Weights of a small mixture-of-experts language model, trained from scratch on English Wikipedia.
Experts: 432 GELU neurons an expert, 1 pick a token, a softmax router.
Below are experts of layer 5 (counted from 0) of a mixture-of-experts language model. Rows are named router (the router's row for the expert), up (a neuron's input weights, with its number) and show model dimensions 0-191. Each number is 128 + 24 x the weight over its row's rms, rounded and kept within 0 to 255. Numbers have three digits each.
Before each expert's rows: "mostly gets" lists some tokens that are sent to it at least half of the time. This comes from a sample of Wikipedia text that the model never trained on.

# expert 1
mostly gets: " Brazil", ")===", " ===", " Pakistan", " America", " Russia"
router:143160186102163149147114093080161152068088140114124105144147149101149130105143143142154160121093109092139156157148157109149123111126152157146122113113147154152152097145090104158097151138110135155109117112105167099134109109157077139161104111149148105102138161159106147106141097151107091101141111147169125143158116124119122119106114093149102157149102135174154145107125137097108120165151149127103153149146136160111107102100109132154148158158105119132102154091102088150157153092125106154146105102158115096146135120136134156144136152140152149107098136115101150101138119102152153161
up5:139132082141136143184145147147085155091121108121155122145142188151145134134135173136142143121116114139154100134124153135166146154123136162176174113149137159092121116145134099155135136134118156120138130131154108100157114102150150103098120170156135129126158142114065120117114117110120086116117091146151090074144113088112171086130089151086159126109098132122150142133109083150143127133137165130151117156148129087117133176145148129125132152118123095138148143115143148124167126108111140155125081106131137129113114170122125118099117141138153140089076169105063112144121110146133095123
up6:136134125125130126140132102174116129141094099135104132106197139140155143111156133085120150140130115137148144154115113109135115089087176137104111108168165107148148107122153129111116125155141126127145090118137151088087159206114124124124093147161133140103088124157146085129161127116148133115092148148129132124085141129123136131100128156109112169151119136184155154133101150161143146089123127146155105117119163137136091093114143114139128120122102116131122171068138082145092109094165142138129121150095104133149144084093098163112107135146130142139112087120125082164114094124129158150
up7:085105090137125157099114117143140144082126158119114161157088140111164140109094161141162108144124113136110111146129106111151079127133089136156106110167156184134114162152127075084087156124137106134134074118129109120156104121143185116171132096153127155084107133093122118128127107143118121143101113139125113126134132120152093165141113146094099144164143114111184169109159144097144174135101125135147143133119098131146099098138127135095118148082098162147104126126127100137149168129114103147120104166102123135151118157156116146132147185121115145177127119118128129095122110133130099100
up8:115160133140115120147116153153127146131118100152135120106142119123122133082148140142124144144136168123123131125063172113145133137148102195149148152095111145136141088109180114149098124151113098141148144118116111155093162119138128121107059166130160136126137088130134105097149161127127085125100099122155087137117114155120097169094125086127136163143145130132102124083099140102144110096085113143151143176141136099131137109165101114176151110141140126144114132078139104139171119159074146122133150113190132128099157140096137097154134123131178126127129122112075115139127119117115140120
up9:135135122034132104152110108112131161103140141154101071101170107141135090148120132124115109084115110162124147155128108125159132106158143117101171126111133109166075113116106125159124142117106136134149131148125081119118082136159112110097116163120085163130137105101150138137137128115146106111141118125168127135084101126100134128102093121190181190135112136141140142122130162120141146148149120136103143122131124159081159099094120147107151133160110094087153087117135121114116139117118117197151151135135125145156144091156139126113110110146137123151179133155118108131128130119130106114
up10:162134066156115147129101139163169100129114160163144150115148134129106109132132133120152086088105096140131128104117119079165101155138138106125135126144135102166099098110113179122111142148132151120094157129131131125132072102099106140121118115122133096064188164132141104127159149105118109125145117160130134133093098116128120132120163156161085154169122147131135125085117108158122099154151165150130112127126144129111174088123114170123112104149112122163129103114137124134112162125150063128133109151068107113154155121129159142104126107102126143131146134100154140135110115158099075156
up11:109131144147177121141135149099095097144121142123166144129150145132138143069109114117102157118082123119138151125111129102171104111125109144123125161146160159126128142133109088072107183114081117110124108135124109120119108086146106149097086126121101128112184138120137109129094164112136188174133153122107146143083101162126126122134115082110041144113099144131157141091169126096109137142131170135135133105132102153156118139117088122120157136175063145104163154130138117119123150147107129141103107115108144120139150108149116113135119149134129154134100128109138142103130144143177118132
up12:129082163127075097145097126143156111157104146133135081132128102120101154131176163145120073129098147089135109145139119116149113126139093158111139154086166174107108110122139134105092189098102114133145100146114137129083148092131147115131154103163123082130169145155110126120135127150131141117093116137163121096140085156142113129112103127104171076091130141137181132140104137163124139123103156136117147101114122134163128120142127125165122151161101141165074136146124095115146142121159131111155165126129146127159123118112167104111145122103130173085103104120162093133144143129145132114
up13:152127108120148119124156178133126157099133132149076138157151112093137087140138111140130121135097106128104144133125148074160143131156129139143120120088136138113119124093114118145107127091114105117148130167105120158133115123175116161124152123135156155134170157132115164100122111108155120153083164166137150135140123096130165114128127142179103137100114107138171092118092118092123114150147122182117077169116198147137113085161169110156102141179128100114129143119145162122141165120149063103123130114140116127137136123144117135137136168153115130178102110116106153125127104073108130129
up14:134128129200130108163099126127159124161108147147100092136127149062127144120132121168148130137155109129157166152101118114131165131174142109141139130116120123118119089133125117102107125161147139141121061133110104133165096116164134119121074132139129080079124130161129086111139112118108133136113094134154109126141125160114126135119097113175156098132108120120107162159155097142134113133136146147121147121138153129134120131179161130136140182131115132127147102148086189138154146166134145106139150105141160118177099133150197163103174127110153120146160114156121088139137131138113143123
up15:113167112109122120159113154149140141160137116100131071156145106133144118139133125132136104123133107083123107157133137127126080166099127100158153083099131151083129107126113086143142126101117125120134144130118126145142128134129141116124142106115163127170118103082117120068116156132134142121148123042155123167125114138149115088136115080144139130143080150164119127157118110112146146168126134136171142131123130150120112159106142134152097104141121148166108111128124169119110115149139132156142094158119081121093160146126151119134144097153150155099086150099096190078116139110159070154
up16:143099137098127130146170134139136101121109136120123137163110102121077136083144144115128128112144118113129101129105147132130166150112065134166126104114114134103174131127145098148083114134143147124104097108142137163146119089109193093160104114132124107115118141062163107147117117157104136123122138146160152153114089129145089080131120132132163167140141147107135113151153167156098101151125132103118133126101100129130160151077133126160153138175136135177114125119097120106133157117128109136136105174169136069108089112124140138156123126145154188130095099159144102107118160096116112123
up17:118085118122124126126136130172151127122083141168161098149117077166123160142186142102088089107089138140111152126145129118101114097120149153121122125145129084170184106131124156111074112193162138149141100134128101121143094153119171160133139115143173123119184133134105139147154158142166136141147107135108116119101127156104125124139116175149106145102104118100112183162131125093129167096137122079111128149110136152139086122122081131143158146117118106127102111135142120156104124126130135145109142133126140130079087122133135145121162131143158143120137123125144143087140092081138132156
up18:138147092153117115126096121132141123127141148135133150082129121115112117152080134192168106104111101104134114127110106102155144149131134149139176120167123125148201126087158131138160145165089122105132141129170156144105144134135123136138118111140097107131143139183088146151124114118145154106153117128136122120158126071124112141113125168138119119125139142080152188130119155077119074119147114112150075156116130120133110128096124144137105098146129137133150152104145166108118108131111166126151132111125082120101142128124108164126145091161146141129129173098099102074061123119139124154
up19:116094115115136133141118125115108192088106086100128137161127133118134133095132161138182104156086129109076141097124114107142125126146131140126128153146130115164168059190119103128116123149149095123147149132150144139119167156100093126110120124152169135145131092109152120093123107148090138170112120131150148112130123112142140154104140166130111127115108168114114117123142153097109105124123136162096159177086151140129144150091126118108148099127151110073139118115171109162124145124142117108162155095107115122111142076162091156140103112101160183107135099133120094132149106134157139136
up20:134155130123156149172125138129146132124154108128161134135133132116132121155076140083124146123109106171143141137144159111146100105166191154174128113110117121135117117109094125142117123142077105109084112182154142097163121129092137119097127094093147123085144129128101149162137114091106139100101155119127135172111120135144184109118121110108097168151139134176133106079140165086076098086123089129112156147131144122142131100072108102070164127137127156129134077132113150132141131151136152157130125121147100107132140108161113153131100128107155136167151146148131112096122119126126135138
up21:136131141106153150105160131143145109111124121132117115156136144121109112153164121142131107155134119135175114147145141172162088125147124109168166135103132114135086112140096091136163144131123127129137152080156124098119104117115137126068106077145124148111102131108122170128150086124158116145157141094133116126066093150136121106129167068148110140127169125173146096121147093101118117136116134157108164106104156171099134124139116141093146116113077127137080122108141090124117152155147182133103105097145113170092147136122150136126140111179120108136093114095110137165148146143167114154
up22:155191148109137108137135143091118141132135166090158112101139114117147156140098111117141106151141163117085154106137154130176088116148155123123101185105128119121129115145176171148135104107168103130126138110129124127109090154148100151130134127078133121141142120149132134088160133152133137148134140090149143097180117095145091149124125128127165128135117170141116126179149166099129111135161130076098139119119197115139092101118115093116137125131123117115124139154140078082134152131182156118143112101128131110166111133110098115109147107135126143096138156101139127102152055125132131137
up23:146129143101127147154113134108122134149106104168132074094140156151130093125141159134161144115163175124149168150091140110136107125139088120134159144160122159099108118117114131146100158099131127158125168095105118152147120094165180116114091123126097117137095143149139101099101118156101124086099093084134154108088165143129108120110150109129166120169116156148111130146162098113155129114139134108080138105157077151148136131134152133115160143119161125144170112118129115082131131125161075158159144088160166124124101141146152156095098143091117149118144125138124122130136130101126184150
up24:145148120115109164105128142118138127100153167175116085156100105109107127126146185151178152112112152119148119132088149154139150124197124117127121118131115129148136114131137114116121123146137075182104093102155123140138114101130116133098151125122144103102113157109142115113129134162109112089125156125110169125152133167141115108139118165089101142148154128133119122112111124102069103151096119148157149159107112116138154123178121143107112120112116119157149141088138168142131114133140124109110093103196145140150158142156129093170159158151112176128132094151120112145074153113115140068
up25:133133153115079121179129137134167126122124110165112124156149107147148142106129109179108132093116147165112094151146096115149087091129155163143137093154091149123128129136105135148087107159147125085140150153087123121158114133146069140100096129143148167107155156116135129094134094148096120134138112087088120087144102155142113132107098101091111138160141122149108113116151149119116163107103099112067170137137110145149157125153097156115097112151125128106139117117119104117105133146143096147172117109132124115119132056130156140151121116143167144120126126124165107105161118163178103145
up26:158111118093158133100116159105150138157152130111161150165130117091174131097156153123120121171133135147122160124158150125163141096086167158137126121103112144162134156141140118112114115104149087147078102172132151123099132118151097124121129127148149094110078107172126133153136152125113089121127121121104122139129088109108136126104129117096101175091121114143152135066095090128138162161145172140136143141162135134085153142133161126128118153120141105147128161134156090121125125095141128081089143126115146126135169086181101161126137138140139121085172115153134128118135074123127164155
up27:124136115115117133131147149127112083129132134096117133123176137122164068137102117160126132120139101136130115174151117148112127135126120185190131131134093125191126170118129108119146113141094094133121128088168138149147118143127098123152100124165139108167128151147176155088096132119146128097100145165104122121108143137107112127140143106137092115129144144098109119136081090125132095126130148118140178108133127118064121117089109107156111125168125124077096149101081118112127114104150092186125102134136121115135140092115109079140136100153133143114128148088111115144141180081133097138

# expert 42
mostly gets: " Uganda", " Ireland", " Romania", " Britain", " Sweden", " Denmark"
router:143161187104162148148114092080162153069090142115125106146148149105151130105142143144154160122093109094138156158149157109149123111124153158147123113113149154151153098143090104158096151138112135156109119113104167100134110111157078139162105110149148104103138163161107147107141096151108092102142111149168128142158117123118123118107115094149102157150102135173155143107125138097108121165151149127103154151145136160112106101099109132154148158158105119134102155091101090150157155092124106152147106101158114097146136119136135156143137153140152149106098135116101153103138119102153154161
up3:101140079101129147137131117099169080110140179110161137066099150165166131119095137107126111098124101119131106131125131130146082166153116116151110119156160142123093120115132143137103138157152143117158112120108163148113109121157138129118145122092131147143147113133102135124088131126096139080133148067143152160104106112145144112146103124129112131136153152112145124082101132116130104133144100130135126132104139156133113083108133106123144093122144114137130172170079098153090148106110132108099100087114086158135110070141115131109154144179178163107128157143089107118082165129137153139
up4:110139137146099156115137134131096165073121106155157104134101107112121134103121176130115139112141106151157125142134134145079141128161150132127131117133130152108087130151130167139081146126136104146155072168143136116100167126126118140157101149191156083135165114152131182165135128136144131089136139145153122147101109130100144129113150113168101115138140127193148083134116098134129105092106132114103166114141154129135113107134094130107153072132137129116168157101145160124129109061109153091128099138141126135158095144144149089171122090123149162169158140133142106138130125104142141119
up5:135161118085106143171130107134113139142120122125090097107124136089140158101140167151144141130108135131114078124138182118096148170131144127118127124093098127181077174167153138140063149144096129153158101126131146087135129107137167117099106141106108126144137127138133101110134124104093103135124099133099109099147150079144116165110090100135150105133113115126121121084169133121098127131135102117097116133094122142117166128115119128139133145151176147133149118120163157132139125121092148121142150060095154129139106143149136166155157143124164123132138132135079159100156104091074115159
up6:142101142164131110119200090106185136133128112089150130122131135127105078142157152132198150147168119162130133165139133078114112128210163151172085149150150149141124126142134115158120141114111114128152082153135108106115121129135104113113125148140114123117147084113100161102115159086123129169091113128113136124149131137139126114128120168094130094097135158104137123100084153156119144148114156125150163151100151130119100118153149102123169117133116091161085125168141116136081130104101124170165114144117108154144133140133133126140138149137096108132139118121117130135116137089158112152
up7:132140115125141099180145166122175147159140098077146114118107107148149103125140151108141128089143152185152084095130143093168157138086120145125110106113130142136147131114130084130141107143158141145132111145128115097128135112130115160137127104149092096122194089146086117094138155125081117141126128125125101143135160133135137093107135096115100108130145161144097133173158128101115111117153134100123145117170150082150090158101110126127093180114109163125167140149121107130159116100127139086138144146119172126135170120094124128121111109171131162122156145101135174153160120091145106137
up8:071116150182117148093132139135127117101145169154116104103147117157170158141136119123156110160115104077110176126137129145137078113132162140115132114153151110139091133097102119154126156144155159135154129135136135134136118174140138077111136141124127131109146177112092157103108119093084099142114121102162116129148111098113154158105094127121149128108107140163120118104148124119147124140087096148179114151157114157127095104129039141121152131116111192130127122130115128104138114084101126113124145124157126152167119100143110148144127136133115102184105116124133159166126143121106161097
up9:107143127104111108094138174116137129134080116136118103173083123136100149067092127107136153091137137152113143151102146128161097104142107158148091099119120190136155110123137113125147155122145089124140111127103159124117141119120125122144162123128141052152160147099084110090152107122121149129166133185158091119110123119111142147126141112115153172150149122162119112133122141120157128093114143126110117135156125120138110087098111096138116118144114084159144112077140156143134117107125140123124107081150169116120113130123102120097126050192118135147148160108148148120134137148095139130
up10:140163090122150139120134126112115094104113139126148097141109161097149126045107158123129087161155118112173120135119139163128119072132127121126117141181139121150135103120120106125119081121111098127161112157090129140137084142123174113162136133162187106140092118106123152117147135127153171120129126118173143141111125114116158127140088121112133125185155124122157132099121133125145131148127144125125113111124138132110118161145117128146166149151136160127152125064055098101084131071133135152100143138146128096148102129156150116136111141121168141138099164117142106093168135113092157125
up11:138167129119131165159125138138141173142135146118125144160111096104125128159156139127113129120108118141140110117130138100133042113107120142156164120155169112108078144131103125075120118146147135121091144115158187087156074140187125126112118152116137124133072180119134121119114111143133131174140110103102096147187114127153127106104115106186140093134177120118160129097119124132145149161156143114107130107154146099128093150097077116117119127122140107139094108148104144142137124101117179044144143118123120125104129120126154117117130140117138147107110119125156119112147132124112127137
up12:142130109102152103122147166133177111148135121195111130109134164119105122119116185149136121142121120175138134124085144127128141112120124140173114170123147100125146188121113126135113112098106128129135116141101099109107103103121141121123145120102130116126129110124156162138053138088130120154105129132112119121102110127139124108181102115148143158144139162118140107121143098080102157138123167109103091119134155167163135112122114119133118145177141126143189114110104153092185166135109187144138150105141157120135119133159106130123170120138159145093166135071108106121113103135159160100
up13:156139108138097177072129091095130157137177153120132076121177145112121105094113115155091089116119092152100172144146125162118120112139107132115150105127133122098125133091104106133159097108156100107160118133109112151127142113160076106177135150137123110122133128097112099130138147169126109116154128139120120152163172146086109079081144120156132149133111126118143144084128146137104126136157126131121169116110177131134123155110138112117164144103128169142118103142124121125123127109116142120156101128127152125147133143148161165141118172103136169105175136139146169099099112142162192154
up14:131141142094103086200123133066156119123120105143116143125144131139110114094117148141161117123142115126148130150142154124164125155122135115130157132124151111121122149122132164121143118119142150089132125145135083139101138124143109107157124130120132167118160158111131131139109151113090116127083121135147143161124139116107109130103125132113103127115085122105130094114114085096099088127128138116118105108137081104135113157158167118112066214174098133165129100092092062149147121106131138129166134119162104095176108173118102116159138155157095131139143149123140180111136111153147160118
up15:110111141108144149159111123125122131112123160151130134173081153096175130073112092174136161157120135103137173149087140099136138152087110125127079123124126127152110129136122106157125123151122078112145113140135132117098154144106093148140099111127130164154163071145168125091123091136099107154114147150119085126109146106121125116093148128147133097138086135119092087127130169126177130164108116184120137166131122085082111126173120124143132139149156102141115128146122111170157102156151133130131088147140141160112150127146123171140161125144139126117130127159094119142125080149163129164
up16:103153152123101108128145122131087140132135161110135133153082161097156125099097154168122157154123109094125103141132105153156122086124167124160097118142121122165137158121113088110137091168126137142147147128119143129156125095130121120129115164070083098093161118133157117115128134103128113116169150136133118116138145153141108157119098093186118149101132091138147135110140109078104112105135178133122158121115136117134129143115173142099142152121143124154097127144128151131116134126102101098160145172156082128147117110146188134109153133108083143152112189170110147133115112161152180162
up17:128146139085155147130138112111131140146133129109111145121133136159115119129133106120140178096099138119159152134136090103132127088118115131140052104126127101116140101133145156108133151154123101142083081130078134117145100098095097127120111172106097108109154126131107103123135157121151163124129135110103141184127150131113066180147132117111099135163159156155163125109128135086106134102113088144144152155154123120176150110085148140124135106127127152125141125169141083152111117064111138102092146115151136172139127191110138142162167112113119182122129127109113123118105134124086127117
up18:159164114126153171187128124089125149140145110134147129134182174089132153127117101113101127145123094140106112150140145100123142139107127161101100119131183133130126117109084103166151100123099141087131113102128077107121144138118150117108151118148125126136118141116113121146108121119130114161140122117123156130149136179152117173103120101159138094171124134085131108163125141134128099159136137110111135189110137161136106106057128105078149092140116133140115131144152141103172102074146078162131138132126113111129150166095139161143100120105143153110149113092110141168162111131159109145
up19:123098143108146151118100168138126105114115123124131123144094148131094120165168110118144102093160105078133128107097181112153121147161114069171121124119145137108121092131183122057138073145130111164110111117138133116142105112112150175142130178162139147111134151171127149119163155115141126161148124104134101132097127116138135083119147145129109133114094121102132113157165168118095115111169118122124143191108173122073106149111161107127110158113115130134158158111124156094186163103108133119140132125129138121105138117126127119155133110129154140132155105154097099113096111117110130127
up20:120120119197153153107121103146134175126120134150134116145123141118158094139136121157119143145134151094093099148093083159134110128120115129114103159179118117142153095112098123144098137141090148097148104086139091104117165125169088120116098142135112076141142122099093110103143099122106153126126119109107128102138104180123133129103121126169095129131154133152132133120130081102099085145149107126176148106140179167070139124117122128095179156127132097145118139122143153130177136086135108106068105111175103139136129165133149119115119149121141099150129157098137135123158122095126118139
up21:133120108143116185147129103114119066137149115120149122142108080124110113129146138137113174162125134118074095124094113143162133108156133120110070115133169135126150064124112156125164143138133170158083129103129109148147115113193135136127109116107110123128105120120178156120141103123147151138175131156130163142120162110121132151134096128133108140150129086121153126121114171172162158130128095119081142114148100173098117150133109156129104125125148105106136114086107115149137165123160134169167133107153099156156180145158104113158114112113105145149111153137099137128117131117154165143
up22:072172127117110138123114113151126130134107111156107089131107102139149146167119128143187133110152123127160149134142148132114097141111164102137125146176112149134144147098126111122163146100140154160110132117129171123139112184117110138171110086125166166143124195154112175101110147135158129128117120134156125101122130098112155150112147126170126119103108110130133131095117156115084112155125121134139097161108129153142114116121113125114153138087123116126131117131142122165110174110143086102117152132137113142147120089097140154111171082137135124082159166152108165159116140062163104178
up23:124152129122153146124123103111131148146128133091140140151073131071150144169150133122118140105108161178112096122122138142157158132094155121149084084138121145137126095114074134150118109128119147149165145112114103091081114107184133136157111100141150147130121133126172107120128127114124109142137118145125166109175125139132142093146104166142130144096110099104144127140128130113134098139125149122110123116185092128076085124114095117135171148131164119138130135144106115209146137100141127110124136107154110107097136099167126103158098117182119132161160118123120116131141153139072120070
up24:110146154109125123201110058110119165134130101104125116112097163152145146094183134160133129148111144100141152144122167126107117113132129153119096114143132091115167102132100106144126100125132120140110087137116136114147149140154136186105125114121178155111132156142129112146142151095124130130140105124111152135090121129131108107131129116130121183091108086138088129131120103145129116076132149166157172164154156142124150118124124146113163109081092106100185121128121116134151112112128157103148122147146071082115150099102124125127139122166086107133088106126075150113129091135130118115
up25:099166158070136129114129064137132116133163141139140119090116128179138120117097128130143101094127078113091098162132155114168139114126110142160146123143126112116142144084098148146117119097123114127147143156111130104132177113182089130157122130137127088100110133148164156118125150106093098106093140141152098172113181179153113134146112125116095095161148144137154117112100147105112154130160135141131127104144117143089121137111130101145093138138100122126124137143120117155134150123121131143126167071146137106150109121120132086181124140105129069130119102112062146145161162109112146132

# expert 19
mostly gets: " United", " North", " New", " South", " York", " West"
router:137156077113155145125095132106147156117148123121096125129124123113149028121143142137126128127136119131158129122143148098164112116080168125121119098092124125111121115112095104128108111127144130127149077072121120143077138094137108183136119124186125135149154145151145141080134130162118122117141120182155174139146096108111133135083110135158077142136126151138133141141141107102114136164134139100087136141117119163132133135136088117125145106129121111136125132125124117143134161138123123158147144131150094120123130170150208148124152097185163122138122127095125156121132112106147190135
up2:129097122122093097138099121124121138078101157146152129156135159132136080147153145106092096092096131148117164107147155113108127129103152144138122159099128133112131096081139144108140101097130157148088138134114084109126100152114076145132114167136178119109150094166141131092160128145129136145108081134117166105107183119137095145136095111147102157157129153098139165157089105120128171121172126090098178134139140118119153098152114113093161112174116150116141107147132122111104147142116127173118118081119065114110141121137116110118127115119101121121137136151142146166123149147091141144
up3:143144115127121131137124129133084138095107110101146113121124151127137124117100145159133100135115162143109163117096129124118129091140135104100166132092124139075101151115135136121090146075150180164119142132102126192172118150107064086117095066120149139136149113145147115104139131116124140111137097120140158131109145116136118150130128130140156147129119113097144123081155129121114050167159116136167086139133113124102143120127130159100056101123110138122106146101128115101167136109179114116106148127144094120173092088102100153120138148118147114136161138109165122160124099122120129154
up4:179097181077121139123116150108165120100107125070162084116100136130137143113116106051145092139127103130178156162153121097131134127117135188111160118125136127102152127138100105093104128158131105125149118169118135106142134126071137109135140132172080156111144118138164149131114145158116112124113130124132136137145137083151120125135095093120102148149145110143109192087138129145147121136133116146159135114154088119144138087158104132154146155104105135114098115133172093124122146120133130124117133166110157116154090116102146133141123122109136112174166097103146108100150161130147156112
up5:148146159138174081159117133122193110101120128106147167089098148116123117167120133122092073166149102156142141123183125097189088141083127118137171155157098147121123141154126127131104124160125138143145115136115146157109128144111100145116144165155153132128132149104119140120138113151106138126122082109140119131111118138121102119122162139141165132125121095134151159096120104189122137084131144158096171118109141087132129107130148122109101118147102116118137125084116184166092134123117113156124130098155170132120116132186121150147142093118154128152084110108134079150137113111107117107
up6:160109150103102142119114138150122130119131139181097102093134155116130131098151137127113140160117099103088113122138141103085094159112136142118137119123081112123109099142136168118137146087167147133132104095141139121085136128148085106098129114104104096132101139142106141084149120139101134090122155171141177158143153084125131123101124151184106136133144129098115085150166126086095102152151108115122086141148140102110128157178142137132089168090169145124141096105123099151142119155150134109152150165160120136148111075141108160184117110112103144105135111155099130133143156159140145106
up7:109146176172142132162143118120094098109111113102129106159137153135066129134119139116115111099142132114168133138127114133113112136138106105168101114110166135097133118093113080188136107121191113122111107129144141144140139077139112155120114189127130131115117091141132114151180124113128076140135106164101143120093165124086175117145096109115131105129112136113123085142111159130138160072124099152137132175164132147135157119138126072136141101168127103098119112168125131160154151125154123096101112133132106080135143166148127114167147115136122148115140151152097121134123115125134165161
up8:143113096105112135122150155131149187104094112158165138096147153128151135134130146117108125125152143119111110127117125113143107134081092129139124110089120130113130144152125089141092136129145117149144116166131143109122117139118098127120117110111102125177134170115134114104101134095084114149144112140097144154095116127096118177133104155137114172102104149161096148109160104124110125160144098141134085154130130151121124197127134118087069105168137148085136133114109133104151128117085122116121159114152164170156083116098114169135121130118183095106126135153126175094147122138130134206
up9:103113114130108148133139110125176156118090141139108147102141107116124119159142120107085145141119133114132150143081136118122155106112146154140116112118138089137128114181131145154097119111138131109143108133094170141101164151137079178159116150097131143146123165118153105081132155136092082123131151139121137127140114141095128175146119144131121164127150140179160104097163098108131115115152139153081101089153148129145122099072140078122089144137101124152157129127090130148145137149113118111145138129103124160092127131166124147160097108108155135116107156122144055091159157117108084171
up10:131102089113096137139106131119143137142151170092157106177173157103129117140136089137121161104133131107140103143153131121160145145142133139144156165120100131132111120169142109100107129115132115153132131168133106109130121148152104161144120161127123129112151139126153056122148137161095130119085146128138177116124120111130130134130146134089104128153148102093106128114119078081116157111177105127136138123153115203133118133147164133147138123129106069131121130165100078109147123139124153070107095165094097057129153131120151148140136117088106130152089120116122115129124123122148111178
up11:122131143137122124088108151109101135107126129165140143099132116106124122136134110071132125137085076141088128096127140129178129119103156159134101133137116102115133125133166133138130117132160146099141121122119121125151118188152145161164132108143131130120110199131134084119142083145132138166146108154144106100140115141116145125154136122111129141094146109135134094083113125137114155116123135134160210113121120125104119132117100132103164106146105131136131143092109103110116145178120094152158122122177147144100088136135092191138148121107167102137165106066165175102126158085124112109
up12:126135091133123126142083065083122136140142122148132111104115133138170145066086118087130126083108139123063155101164082094109136131111123126140097154142157099145133108140128119139141123123117128148145152114104108174107107116113121118114138168113150155146119112103126117183106152149116103154158119144148128202096140103137096137071106146097157129128117106130151124115143148099144123111167123121155127114186146149106110113137142111170117139116142162075137136135151128157134116131118159143128150142134095105176143147139079161122135125120162124123120155082128154140152120110106165109
up13:094121109155169155126112130104128120106130160132083106128163148129091110146123142116162135103101147158119137150100141106130175150115139095138130142127136137139136101104137121113178143086116133134171123110142087097123147132121108169122184153108141108102093147140183093113164138163137169148168088135128115115124102108098140117130150144159139118175148135150140145111140140120116120123166115153126156132138104144162102137090101136130151077133131111114143110102108181176131134097134101118153161109133156139097132100123156109131132097070143122150143096149110115144149159103097209109
up14:151158137139150097083084112114099133118092120092102124114134117138114104135147099102088154156118135157185179125107147128132133091127140120113148138118121099101110067125151120143132115134108135135131089164112111111133134165131151124144096139072123170118146152075147126144147180169152165100178126151105127140157135129131115100164147142144154124191108117140113135109146167166107122119093126156127109114136147093104128124090162151114155126151135098078118141130139129114145108138134113146116118142149135109093113143140128174108146132134182112130118191149125183133108130106134148159
up15:123151124119138115161144145094150115114162118130113137122157097148152125134120095139139139132140188104160174105140128102091160181140148128141145160128140114172123131135129151132133099188145124102104104102144130142131142113148132116150146152100148116089122134125190086169141143133080162120133151140127105151120055150161165074098124154140107137126115132127117112112126113136093093126088096071073120138156128163139105157108148143147062143149128096150111139118106122109148137136085115112168159117127098133157132149134141139109111112162129120106133138100094136114117107117126132079
up16:132162090095086194107088180159116127114128159111152152151122097123180111115113129118152122091098172100161098147126114129133170126135145128098163070106146178150125142143152142163121116092149109094062118078127123150133126141123127117144126112106155128146131157093142145119151170110147127149145129091151126138118143117130127113146106138083126115101135127090171135107108107119121128131111124132152116123144129104132133132078118152176149117121107138104154153111137153137130085112114100124164132122113084082156128125161126149097150111101090104145134150092119154101146165130105100098
up17:117118119122096139107125123147128144115133120171123171126141121141137091134170137158170089131132172139138109110134116154157160137107105096134106086128125095073148122089143148103135136147120160148140125116109068139108121128111130140127148110102122070133120133121123149121157062156154131091128126083162128183097169135156122139102135139129112144105123100144163143128111101101159143199149141145151134151118091122149127089130110077150117113159106093159153066089148101145130152173123139115123139141144113097158120147145125124113138168136129115120136131115129161116109103103105085086
up18:145087171111084090139101191094217137091165113120135103129084185122120134116124162109110110162132091096149124136133126127146153117155104085118147102095098136143151136127138120145077136151096130136104162098119105101121165111156103147098110115170144137144117147148133155141123142123137092142123159114185161096099142111138168139113136107170087120132144124150100123141130138108141141147113124136104119143140131136158203130117105162116112117108126162150113130148127103120139103115127111144123151136123125149155124153124119120074167137171119153118155140149112149094131144107134140140
up19:044147154134182059111115067067140107123121103156096152140131138104150106103151159194169129152126135130118142143100127115154101108103139103152122140113068108146159112127131133145128125159191117153131149158123126139106107137135133160134099133152190131125131103122167107112140127146133100140114130099116156110139085136128116175147114117143119101109102136143118143174111107146143106110171119136141149147144153122148100146115101114148133137119153122122144082165118157142111103095091108118141101157112111153146143137099153131144124155144122121129133149129104140133096098122112129090
up20:111116144108085099160141175103117144140137153078141122066098155112117128127090153117127106150130121074093105140117114124117152136135093065117171090148146146139143148121145117114097130107121130141110144142088134155121157095150094122147148128127112104146150117136140165132127098135145104159104145156168170151138142126137156158077127136152086158134121123134124065104119112164100136109104154115088126118160084149106159152154118164076134159134120119118108141127134120122142146099147129139106178105141151114160103104169114142130129117124141107142152140113120150096100111076162093097
up21:126050114125160079098149141078117150195130113086175140120145134114085172143127119129150101140147105145143113123132117126133141113109127183139118152112157106117141155121107087091126139118112130141089137105126102152101101150129123088118113124110145133126148159176142135158165127125118130149149117141152111125129176153110113142090128124120122150150180101148136102113118149151148143161070105123140147117138140124105151139094112171092137109160138128137112167134100115104138136108165116148110129097115139141114159148108137121166134157200127144175145123159139126126165126159126108176
up22:140115118130131099108119103127152180123107136175131105121171167129147123136097141125159131085129138135160175095082162158108152141087150137130153123138088144096096114143137116143131115125171140099162085102108140114119118152122101106144133104116125151143133127138131132150077145111139093146134134107096150129133110116115100099128157125159137083120128155142159114119149115140101134192121095131142124124166157100133083149112100135147086100100097149126129155153106116137109122179115137160136133142179133141112130118133178149164157077096175088114130107174093139116154097131157091129
up23:147130171154081103120159172116126135165174121135123113153162147134113110140168096103121131132150097085158117143106111157118133129160115148138167168118097134108076146099089159168138136128146136117132107130138161124113103133127141146152116109099077112132120130101118111149083128141091125154132114185111141138106158123124109158103072128118136127154144136116173173148148099093159118149138115151129131157087135132146106174170123183143143106140112111112132152137127165107133146121142134085150178053127087086138113127101137139127130126163147128110143125101113134139115133121149145093
up24:166157122101121135161076119144125155149167115156122147122120106116184152102122124130102140139095120134146112111156177157131135116087111126130146167115148164089138083110131164139125088132146138076113149115133130137103102137157133113124165121121130133147098139127131124116112149162112133078139108128125164092146121117110118083135132163137132101105105155131144139138109074149116109150137195124129127104117174127166159105140147119161132143090168118128118156158164108164108141117151109113125106090165091133092123147137133145064151126120112120076136160111141158124141118105120079178